config.yaml
num_hidden_layers: 13
hidden_size: 256
n_experts: 80
experts_per_token: 4
d_expert: 64
d_shared_expert: 256
hidden_act: "swiglu"
moe_layers: [0, 2, 4, 6, 8, 10, 12]
n_empty_slots: 20
router_score: "softmax"
normalize_top_k: true
routed_scale: 2.0
balance_loss: 0.00482
balance_bias: false
router_z_loss: 0.0001
init_std_router: 0.0183
lr_router: 0.000477
num_attention_heads: 4
num_key_value_heads: 2
head_dim: 64
vocab_size: 4096
norm: "rmsnorm"
norm_place: "pre"
norm_eps: 1e-05
positions: "rope"
rope_theta: 10000.0
rope_fraction: 1.0
qk_norm: true
attn_scale: 0.125
tie_word_embeddings: false
parallel_block: false
init: "uniform"
init_std_qkv: 0.0271
init_std_o: 0.00532
init_std_up: 0.0271
init_std_down: 0.00532
init_out_by_depth: true
optimizer: "adam_variant"
learning_rate: 0.00114
lr_mult_up: 0.691
beta1: 0.9
beta2: 0.95
lr_head: 0.0163
max_grad_norm: 0.5
warmup_steps: 384
schedule: "wsd"
decay_fraction: 0.938
decay_shape: "sqrt"
final_lr_fraction: 0.1
batch_tokens: 32768
max_seq_len: 1024
doc_mask: false
z_loss: 0.0001
train_tokens: 292200000
max_steps: 8918
dataset: "wikipedia_en"
Below are experts of layer 10 (counted from 0) of a mixture-of-experts language model. Rows are named gate (a neuron's input weights, with its number), up (a neuron's input weights, with its number), down (a neuron's output weights, with its number) and show model dimensions 0-255. Each number is 128 + 32 x the weight over its row's rms, rounded and kept within 0 to 255. Numbers have three digits each.
Before each expert's rows: "raises" lists some tokens whose logits its average output raises strongly, later layers aside. This comes from a sample of Wikipedia text that the model never trained on.

# expert 32
raises: "\n", ".", "\n\n"
gate1:173132109148109167051121137116109154122124124131079139160104106120080105093137127133162095202105111115135177119132134156168128197098164143170194109146118145144133130168170126073116099096143120149060112152170153068149136155128134103035127103099098175123171117131170111093156128136140188199133098108107088147165127184026100108080177112102141163170158124135132129124182097112120130170114150096097144130135141162156179116160109052131098177172141141154160093100135130171129114104121119109066125092135170114171173131124187111125151135131174123155133112153150102105158128118168100126092068134121118131159123200150153153128124124121063197167148133105177155146097124091166112123105129133125117171147110239070108115197157111106199131114147124116130135150144145066107102166173170
up1:180137145145112130087127164133175139114139130083156117191181137180105121143151124116117143121158110170192156102090116130119116124124142064150166105169136155171131114148153109099155129090171134130110144148148109082106109108134142156095089155153148093132150094092106089130131068079134134128196154083127114151102154139051117066119140132162149141169196108164160161150130059163120128125119136121146143129209176101135156107154112134149122214189165106201139076063106112162108181081125125128109161108164081155194098133163174103081079066116115139130159205156140132120180173106096102128171065095145187073159154147114149150153168123124097227180182137112166108137116107114109117076105157078099154177132127159125081125137126113082135096156150142113134152118141132103077107136176132
down1:116112124126068133113103163194171170173098190108095124173198107073122135145093081143142124107137128112173112141137148169079138090129118070037134117129100123119117121148128113126158124136103118172127174171086125133158125154135126138190112140142090114105128109123199176102105181115123032108150171176055161150099184120112158149135150146150114110107151192107094124157112129083076077120081128128080149076141072141124137150082125187109153109145088141118138114096149101113180153123109151130149148109058133066137182157137141103108114111142092136057107199179127106147114159089154152146118177176087100162145118052171149159094097098117167120102137164170091098127101130182114107151135102152093124122137051106079121163107111093135174171175128107189167130071140128132116116129173121

# expert 59
raises: "er's", "res", "ct"
gate0:147095093172074090061097057086111173130095125112173086123086156149177113156191098128116162141096124112181137143143157145087138126114172118135129095105112155182175162152093097116163148095136138150092206167118103141154124095134111154096106125102105116137098137129158133106101049108157072187079134139131096173135174101088133108144141168133138136110165169130142068087169125119038142162122118133072138088082141164127086162069171164121110166105129077154155155092125167160170143105119119072135169133188107116132184100105182117112046154092108112129119163144126109161215154177149093121106090102099080132124129106190132126120137129104116089102173144042141143122105128151159100156133129130138094089167091091147138107150168148120170143096150150062156114103135136159102187111074092
up0:184113155131105155082180127085106119066125099098133089160127116140172105129182067138162149146172141094121167164093124115129172079128157099167149124166097134158068129119161102148181130104184181110103134168180118127108082093086166114104132130153135126118141085148147205092150105099117116135153093159112126094106160098112111136077104133076096107166128121183108120086113105160091160048141098071096159109136167158058062123121121153105165143055138109152142114110204079120106128081108126151101193199131063117131133195123123140134083071113102111100171136140101123080218141142080086123119084097127103108141117112194082139088148130128115106126152139090127103096130122144125088136151184153070154120162091174193103103156156138139141138100106137093119152116100110147089097101063093
down0:100115122158130145106097116153125096141168086107135114145109141118099133055119058174154153174205095133105096183098153120100091140146136079136112100103117094096129143130117082150083171129075127142130135104135110100106151157097121109221040102086161141143173137138123174147154089105090112175160160111151118185141122076135127148128138134042110114097094093153104146161119155096153142169136111111079116096193113150123101128109070141156159128073150129097125193171133110138159122132209176151145075131133122114108050149071159163141093112145130081100142104088128160063135171095212136169110162122135126129068143090102116100127150142094139079137103120108081105113159141135123212098117110166133079146119121123143101117053129092206146094118130105128099139158099146136072048155123099

# expert 34
raises: "ited", "ran", "ren"
gate1:192089143192092141178121140165086133100156083172132166145119126144142180151108126133068132160106099105157148115124057090149142143140133120093202110144145108165197098073101123121170127093106111106186148081147111151128139129166096128108085114150118135128134099113159107156213053129024136095104151124139122104132145101118098187136099135124152188166158129161104161162165155161067111156112113167151114045090191052107041141142147126164138104157095184160078137124161076093163140166132099176182122137127126071094132135099140140134115120120138176161116169144175156160173125170107101126123123143163146112155142162101097128156118164092092124102092122111068145105104102092088084121143127120136076136115137131139182129074176127145119148109135081153074189154173154103144114095093133
up1:159065109109091162108134110122119118099099087126143129130109155096146132128156128137098141164165119147152079103136158074138117132143075177091149097178157098096202107121161127149139116125134106100184141157151156171173136122113080126073078217148105137078084198147123069102120096082116145091149198087152069153144151082143159107127135126073143161142214126155157157150069109159154098125150115162151144087049112148120101135125139057148149124219106136103102150197090159107096172134106117183172128141172152098105156128140108135112093121094180134151179112099153147119105102111163164107099155178138095168109101223133148084164128135102095084098095064118075183125114142139127127124194101145094112162115124143144108111135090123124120103139107099101115085070126091102098085136136078
down1:094121180067118120134164214092141214155143140158148125131107092174179156132076124137159131049149158146118165189175113112163144172148146135122061170140111142086113147114118104199157139151119152104106115139172093163153165123130135107114110144102152117182093096101149122139139135112131135170126132185117166108138123115168121111078125165088119131128138128168130140088078097094160119153149178135149085105131138056115101142128157113130137115087148113120105184103106094101061133137163150153183141213104120173165125100096159049096129072126103134203151120120180224146136088131152139103132154136133198088101164095096108084148109114155087104153195138126106106183145067074102174093138143124167167123178111127140160095159076102186118113160112093085120098133115124147159091171140128

# expert 33
raises: " However", " During", " The", " They", " After", " She"
gate1:128121083160171150106128086172119144095132160179204163087111116068141169123095113074153116143108140138138107102093132113141098156130139155133150150159093179109203140126099185170072119149085083103166097127105124137142110150105110083075149096157151080135190167130163131090160152078120160070103134145125082125175153154177073129142163176144107126097122133124162138137075137139102151132122100097122054168115139171078142138161139092145127143135145112129066172167113124110187110076136184102079107134095080167151099077157158093111174117159141205107151165171075170181138178100122192087122139138097123149171137155117119124174087087122165112121121086144098191128094191207083132168109115084158081170131117147099141111076095094102095113146097086130163125110075135115130091148152145
up1:134068134092177127153094142119127144097139179150209144139095109077121129123102097107155089159104126123114149101055127171134089114128145217145186104138167172127163159110162095130118075170064103143167094145135193151129125125092110112113181139081133090179108206180163145112102144076097134094134115126126099111197153161135111158156130184123102148111088099081176162126111125180132154104093124095144121140096144106070145146163110097180139161101156093087065098180116140100146077115100152066099103173126124181149097126159118129078141092135157190119104149162078144160113140173164194088105170110156132136143165164115103154127159061138113141103178116165122188102119171169092124123153078097169108152160133140133128077071125086127097105145093060129166116116132166097109112102170158
down1:092167121101125141045112139156114109152109178167124115102174118073086158147181094160152160084135151111119059132056155079090068100158120137124062125148146120104140085145153132120105142136154125137118140143208179148138135122168073138166138127057183094143085126075166135142125111119097131124117127153155097047093134158149149176181111068111109107142153114099088109122090145143099136131130146107111109119076121079081079145144102051163141171111108136074140143163172157098096081157127100184093122147133072132141147080108142119100114137121140137098071162087159141096154133170123158136100179093117161142161116158093140167062153162113077117107171165101076113095205141195107102138070126138133155088129103121125091178168112101181132113094116098080142101155082113088137134086135062

# expert 9
raises: "ails", "ugg", "it", "at"
gate1:112111126080166185112135150134118132132130056134145107128167109120155112099078110081092133138138129167115133145185248134128132108170073135148151106134129103148132088111115118132160100134053123157221135136101189121062124089148121126110090148082117124172156127166121188151116161097141151099089089128137132137200145120131148159115126113145105130111130208128151116114127149158211111149093093156156076126165114150135113131170117187091119111157124130139101173160148165120147104174079130126079118142082181101088043149155169154102171121123092147119142102134150155066189174147135161172154070149100119172103186178132145131146119135195169160150061190133109112153092151121134136113172139112149163110161143099137085111167118119197119172101098157181158078110133103077114098167124101
up1:180193157142095126125174120117081142137085098092122097048161095154103138141144128123129139145097167144152085162093052110147108133066145153120137178101118112064139131133086159173095158180221099136115078114111093123145130145101145128144118124182098153155120150062064076165153114180074083154074163132102078137127149105122080069132128108126074136130133116069117172089106126037067108080155132129117147168116189135173127077135101093163165167153083099092088138120085154139136079119169158149116158145151155144132142104132081095124099100137084161106077114092076177202129134077138130106122182153116156119138069144082108148089105119075111096166136119077131122096164090128113117185135141147132079152121094165138155109097173116110135134127133159093132152134117168098172132083135153
down1:130131113103206117118143174189154090090093117125144088133116148130102058153086064139116170098136133142165153140183150115160134139170172120104109100205129071035201129117094148128179102098100150150121137149122179091067139113107054165138176120124107134196116107122182150129161156115101086114166168098142114179136100149070124128160134118086148095169192156123118167098132144113158122122109156118103114171133149153135180149115112107146129125177131145146137135129105129143110168121134072129141161111091130124102144089148110149122147132128158095110144055140127100113157175067082151138088110110136166160081108143186155125139211192171104130108107123111095084076072144104101147121143123137138160107100109128157129112080185216135117109143174214119139168206141152056127139104107121

# expert 78
raises: "os", "ack", "ann", "ac"
gate0:109118134126124150089146155108158146128075147128158111137129145104091144132129131084144075102161188099114119103085104119133142118064071080138171096080072123088171165154095149096191115120126111149117121162170098149121104127140140171169177145188161101111142166164070137124111077115139151128155119095124180144169122123081157163157185094112180128098155138133087117155107151081084075130106172142169118159094115156068091145112092169179113107133084081137080177171126124062111152178140161123161115142146086163168120143120181139125089131160107119097124152103106140160197076079154141103115125079140186117120153135146139148053150122202120064149130069117140165163180105146075164126153093031090111089119125081090100181151078119169080179130111109142122132091112129170172126083122106
up0:151118156137126132129142146172158136167097141103151089106045088124129172152150106149065154143117210142113122136125139167065202104133171153126078138157122128205140069136118111143128122178149164207131107119135135147114116159119175147151119162119163134171126118114130094140094143115105142140178154128048137150112142158136150093150150176125135099143100196089153141179056068139084086139099129143110162134117148125108214100099113120070153064149115141097034158144154098148133109163048072093139096121067095150139103142142116101188106112155109122129108174102134151160095081176099174150140115177154139081119083138094129106154122148149143149167108127146178150153108117114137179110110112155135058092078106138184120121133165136130103132167113164125137117222099112154197119120180134
down0:146141114100181160173111145095059139103117102135136144144153215115149120105121142130142133152077129142135133042121140120124165125179146166152167123104147150110183136083156168056155132137127186076092119166061148115114114124147096178142122170142104170175103121168165135127196194140150099130136126097100086100141178168118131121154088138104095138149121126121052113072137138125115157086124100126104149087160166141137091128132079064139116144140135059081142120117056128169118175128139191092141170080131164101162076122113102140087130139160150091167087152086101150167141106130103120199139139143104143070172092106196185110112070088102195138080098103139100129058185124112114121172130123171115110105205102118133128130160069146127103080093186094101124156106108123150130099140149116

# expert 57
raises: "T", "to", "ional", "Sc", "all"
gate0:073101153120168145096151178118063129168106145165102144129121082137185167166178101113118177139152165151144097125170165137100141098127115099137137138114111082087112184164163116136163095107101138172127156141120082094154081156141075111118106120064074126146116153049118158153150134092113145126162150137123140101185110159144078113133197115086174148099155150131148136104131144125136102104088105147171149183119172142125147124113114081111109093190096160077086100137148152164122102135141095075146143120090097114134189157117056083133071211163161140168047159147145122102176115147171173131203126172126091132213144190136132117171155115126123127150117104118174170122134110096114128078099091098169087034106174152082117137104091144151119106064144157145103110133107092145132078162149150
up0:072157124109151130085118189098157155161108076103137107099092118106171136131157098106161163113130162100130124143109140119104112108140136134120194148135148092163179133124090136170162136126126083135172169131188128220157062111172148165110110205134151082107133129199182121105084113087095145153079102135125173144166181135120210151137112128168128080137148127097113175149154126155123138134111182125107110106150119146090151121127172096079103141141186129088126110113130148146141078123185079082121119125118155155143094060073136107142150128152169158118205124047072133148117190117139140106069116100109166132117174138145115092131080201111184156147140159130169130160128108089126150106150111155174152173155089113178111105104148167098170155088137163104159121143138157143072148028089078
down0:115173179206156112126123125140176081142205143105153128104157102148116141119095146157154148190111139108063084167108168190108103122111114128183140165143136136151127146172150114106142094118173154141138152116186141166110134136159091101123135124144164090169181157127135101138127132070180159122147161173145154103131100149113046143180107137161164130145113098156100106160186122079124129133124116177096183050123134127137125093144065123110157135128106185169127115118153213145141127113162152103119135078141125166159129175172117141110081126099090152109138043145145145164036132132098135149197124158158123148184089137175108133139129144150108172110126125098146175144109116077103155122127086150114119093155120165119103082115138141072040176230163141121123154145134112125066209138108146

# expert 53
raises: "ies", "ies.", "ol", "ies of", "istics", "y."
gate1:142113120097146058115163127124109157138115115154039121124179125160176107135120107147115160141160108118147159097079095141147111144134169133204127126169118074133112112149166112150114124134145147117130088111104112097129141133116128118135191160125101125080140155165118132133034131177113179122113176078087110142075187103102137136156097163126097100075124131142161124153144148154154092108102125158170115094116076149093180121102153088113140079132133074154165096088142116157115146145144127165113181077104156158111158134140151100063149088117121148072052082142105158140123171069061061090181124081187163161141143083077177118167122145085085065116062130165059152099172136059152070121106126173134155112143116099176163143136111193122065092148150148165099115166123162106117156103142154
up1:151069150083107093095175150095082139102087057145100087116125176131192149113121104135159080145109124165162134131161142117114057163081112150161160158090141119088075139066116111090130133134171109152140142094136146164172080070086157113165101132104090183147166159175116076167095156142136147177102158102142122076139113140122167147127102128160161125070127054152109151123185146106150099078126145069167158151080118125095114117125146055141159102105093127144181146142108138144167155115093130094060144141142127175123107123138109150138131120181090073175164123140163137136094180160098104123117113161142133131095098100086067178115133132137143127177148053090114134093170164114139149130056153100117128130123145197153089127208144096144054135142158199161068102145081107164123117118088124
down1:106131071087131098169116112155115113148126126110227024155112147144092129171129172113176090147146125117091109162059114125066120070143124107091124128158097097102092110142152144108150085176116194144113122199145190159112109182163156119116146094154106128141123119138132155140136144170148201109145117146088178139109083112152131144078140116133140075150134081155106117138142077141105061163136126075122156177081149133159123097123119171120186109083134130114121103204099121146173082132094117095061154104072144072159133135204185090108133181153150055142127122141089092128155083092163126164122178093150137133144136185104124100153120129097145068125116127139126110114075114131121125105076138094114044091112179104153150088133134155086128096080162115170147140097114164152136134185107125

# expert 71
raises: "4", "2", "6", "39", "5", "8"
gate0:139172042110132098147140150074121134160116120176140074153119160095099111124147153162142158119116173135182162150141066108126115123154161109164086103194071141109076174164133173100132142161152154121143131093132119159122094105183089159138181147130152091139112168131114155133125167138101138111145118174129157097144152095124239136154118161108196144123125089100149085151148106167142101118177091150125157099114126086142116134187199063085089113122158114138166131123173177154161160129119124090098115110126133083101180040096157094105168122064168113169147108110141115137130179101129114067100174144125132147135164103136155121104036121088153143172112196146097126107156156110149159117117119155117160161167195127161133157185154133094080090085156068181140143140197146082128126153082131
up0:117112080137170071135127103089109072135162156151115109121111136098142094100186144064068192174119123142175143111151142107131106180164163112153139112197188105137168126166079104139103181129134159136107069109084059201097110146083161104164091071106135133147095138081094122107124193086125120119197131123125130159140102172104117167136061128113139100104087152088144104069180128142137105134126135109171084169171101157170169134151116107120142134171066181095159138143102095137139119170172155096142121127146120164174059120163019114184155102141155083110147096100139130165143111174075180165099092121166115125176105108089157096095144108133090111088089123130112138093157171099149064155105124095122073114142142137098128104121102093147159102091179113099145121138096156148142100146093155
down0:148069151175110152116165123130097118140153129092071012145077073151126184138161187154121118150162089183113131143142124118123153103114138102121102089046099104142101125146139124087137103121188150161147104136121015073120100107093116164161102078140079152082127104112109107110161112092087064117139210157081140159120160166107140109172142138123154124110135132117133145165090135150147120115085136095119138110125087118126164131155161137135092149188057137110073181160136120124141108162065160162098153130125117117155131165114152154055122174125117153141134089120104166122161137122115123121141126177153125105141183124091129172068153165143144217123144088094146129132066130124187146132170130158070134151040172093133083165120181102084105118109150125149113173110161132141146183100170131

# expert 22
raises: "line", "uary", "ist"
gate2:095127128089153155059132167135149085185085161141106110133159152149131085106169147091069118156144152102165157095128162109134161152108135127124149141082188106116166157120187096151140093142134173141079140142187131121141145100140109163109122162109083105118081135121101132097095134127143143138110130128122137163159068111168081113119131071193131152094192143147080096087185093065205160123065146166142142178147116156159151103128115140117159108180138109130091180090066096128153122112095155086155174119133128155104208055141100184189085190129167062090104106166115152156172145131141126128085150186145094173153118088137163134137175140119111141118093186137149130115179138114176061094131145169152079188145108152082155144152174082103111105136106100131198119145149119144139059140111142
up2:150173157121109139117097114103134176105164148134045100122115162177085123161135138148111089077095159091141134137170176159102069198117142131162153123140079137113109156157176127133131143150053130120145055190142146135160117179105125089175095137117118149100137151163093090143114145149163112083086071107130129142089136140163129155106117110140101094104148109107103072125110127202091154132155141146137098130131150108165113138125198104137209132113096079125133079096115100099169047161161144128090150153200112128180120185107114079059148136152081113150139156090115142090093126087128088126139098174095166151142151097096161106116122128160099078182181118145121094172122162142147155187049105161158131144185145106169175117092115123142099148132199085183119175138112077168181107149110166
down2:114086134098137100116077144082136140113142129154108136118141117144134116135074138169158109119105099165129114131114098171130169110098111169215085151145125130115133117145148137098095097152138096120128145146131069174151108186161096119161097174162124136150126137129105188131143157156103111120110159083100134099176164146152143110179097101129085120143050138093210161119133156126120080102132081106098138091096057130171182128134063187126182097068102127120134129124146131162071058145119085151132164150144136109097168079148102127181130068155078158114144093141116205169151138163093154082169129098105084159216088136080115147126140101107079072124080137107083123159128127148162151211144105213119105158111089130127155140199123143180087143071138149137130076078142143129150101180141170

# expert 11
raises: "ory", "uary", "os", "ories", "ica", "ms"
gate2:068077130120107144101170095092187116104086135112028125135170136132108144159143156142107084145120127094134114106122173121136127144128117092084109104056095107113092165067090113106178104145131078099122167123170073152120040176139186137112079188161189132159102151171168193123120120108139046071094116111137146107122148115102119106090167124131090148152139096072197124097122139144127153066110139174150151140115104116165131134066115064174131126135197090119091158084134137126122191139132187119128111136115120111092102107089167124140126144138114123110186119157132094117113130190078103132050132107144087120136096150168116172095153132139163071133133130151127099134122129139053127076162111120185118089082158096135209118098161090125128141099103136071150138128086120067146149160138101
up2:117137141133147174096151103165108159141079105062158122063192142086097127141141159098144152142126123171204146144152126137095119133152202150081136124133127133140162134169131105151083094133111112152110150114136147115173152111086129100068103176121116090165178158150175106124127174161060121184125128164080166119100144097142094173069115100114127181122131129147144176073102143092173159153048118128087132131081112128168175137155068099096060159052123170154128142169171062156108140096028125124077127130173167155150091131140086152040169138086150125155118120143120144151165112123117111145139148110125110146110149104152150127091109112157099153101150083108173120131152104148109180107184155116130126155175143170126099109111120101143158189078136112132163144195103032090110106129170138
down2:112149087120160115127097125144172154113167064173162105137110151084152132121083139140115119130132116089139106084144073106108107159135097189133120179095108157128121167131112082107144120151095124097144198191090162149122121088116123118146102124152138138124142069161132132123185056132180102125142106083066113137060136128128114175077095161119120096179179150102133136137164133146131130089138185152112150075195160069122119078173083121143114131163069088115163120143190120082173203111156104159097097166157124082083107125135118109134144104123107099171132093159094107153116112058162158148087201129178153180124129147163123162156160158070157159041163083103130111126146151076074134141143139165169174128154158086139170111124125126127128122134176100154161059067093152117059135134081164

# expert 12
raises: "ome", "g", "ood", "ag"
gate2:147038120129141099171073113142108197065161091173078106102146163151103186114110089121134113102152154131167163142107158177114129184140121127082127140144125135061096125064197163155102193132117106121066110089134146165120090128106107173069134095102087189174187094070155080106148155140115065079089153111147094091175114184161150080130109098077096195159111119086098126098064136114134160143184155161130112133164096129098117102135080124127142154165133062134133123120210155166086129139162131074112182145149168161107099099133169151110154152176147170065111132105080126103088132129144136110075185152141140122145086113132149141148146093177125095155110126171098121083136163111120105152144130182153155141135096110087154129086102174127136178149171126144147145159113135119117134156152153
up2:120162149144102155152134102091141099125144141111163135097114083115173136201121158117098123170065134169086111076158101106153135098065153133135160124140148123202145109164140107116141087123077166116116077131069082139139160156143089159144116064065113105127078141140126165183116118115150157140194078168114108167129134080064160092109104133113115091153126088142167130131158166227107190088078060077162180127131220151173116160131154139116142133117109167155162126102066136129148090159109150177124075169094114106129108117101083128087116116084107156139142098073148145108174099125069080137146069157154152117093133205072095099111188143065108119107116147091133094141105158115149102088156142092164117169158135123115142117112197091097095110110123156136087089104125117146165132114141155
down2:113179166161119114145139129117149105108104150066146137158133086185097134151109155164137193126158171096137129100141162092134076133106209098132168081119161107111150138101118086135121171161170089160138116067128144097084185134123204121135162165091120221112128151105138131102130105155148109151053140091071085150100178118081139178097139172137144159132170138126127130106097104151158144192156130092168115180098138117175126098125127152129093100125132182104134153143141145120174113085120151140104106160188055121066142072130123155173132152226139116143139128125096080127145145107160115101129180091136170110097061146210158096131062138105077151100126126117156166127168145169153157145129066086106153140159117150097132123124144106088136160102146226181085113100153101108127120093140165

# expert 39
raises: "on", "und", "ult", "pr", "br"
gate0:172160157135144125125096094154099130062121092116188070120167118162124169121121162126140051145094201169158124193198108129067167154112101141141134081097125180116128098129098135117146068112093140110102125158149132163115108089065140088095114113169161079125091167121149096133099104113169168120117153112157142147084147094108149090098109126144109176164132110139110066135096109088187111118107079081197186127073189124135136115087128063118154196125091140201088135116132156149130082165120157166148152184125060090132090116120154120077140080124088156084137189132066123127153138158135107145099146115155128078139130119158099105075173128085153148107159072157054086133126159172073192113124141151150138134134177124140092146124090125142109161114090133117079120102114180140120136079153110
up0:168117091123140084122168122139081125147168118176116158152107168137105096110160091091132136155114084126125082163186098145114126097183137142156059132135123139031097104093158089091129124132143130146189142158157124117118166154098131065078135104127089139127124144117135053124116090150104114145094149173094092136020161162135114164121139103087115169148158157140150135077095088139174128093126094092164152132091101087157149164109127114114118059138098083107071095215077078142144142108120075144163147135133157128133131136104136153127094087126105174081122100141173120102080190124082153103116186192122141120170152076172104151115118145117103154127104148099102126057107112129082078085161155082198060150097170178146105159126105095079142124117117068127135114175168159146157110163159095
down0:133094208116128172136084110084110139090222146122155123117172122151139104090127126167110117128149118165167155102135109138070125093080174197149125152132127121100152165141087126122152139122118115197128132117147133134134108161194111172153117236146179134135177105108107137140123123115111157163170137063112155118138157100122089148153052125060130112165120092165135116167100141138154091117084150196126125175162128168151179165140106158153105123111116156133138142160175149151083113071162103160121142095175127166168130169110075147146185180147121058070134140156117142126131114140081127109145099183126104175108134081166153119094169197147100104171105176098129078131085093155156163141053086137134226140110113118115159121120138172145128073158145189113093166137137170169128143107134164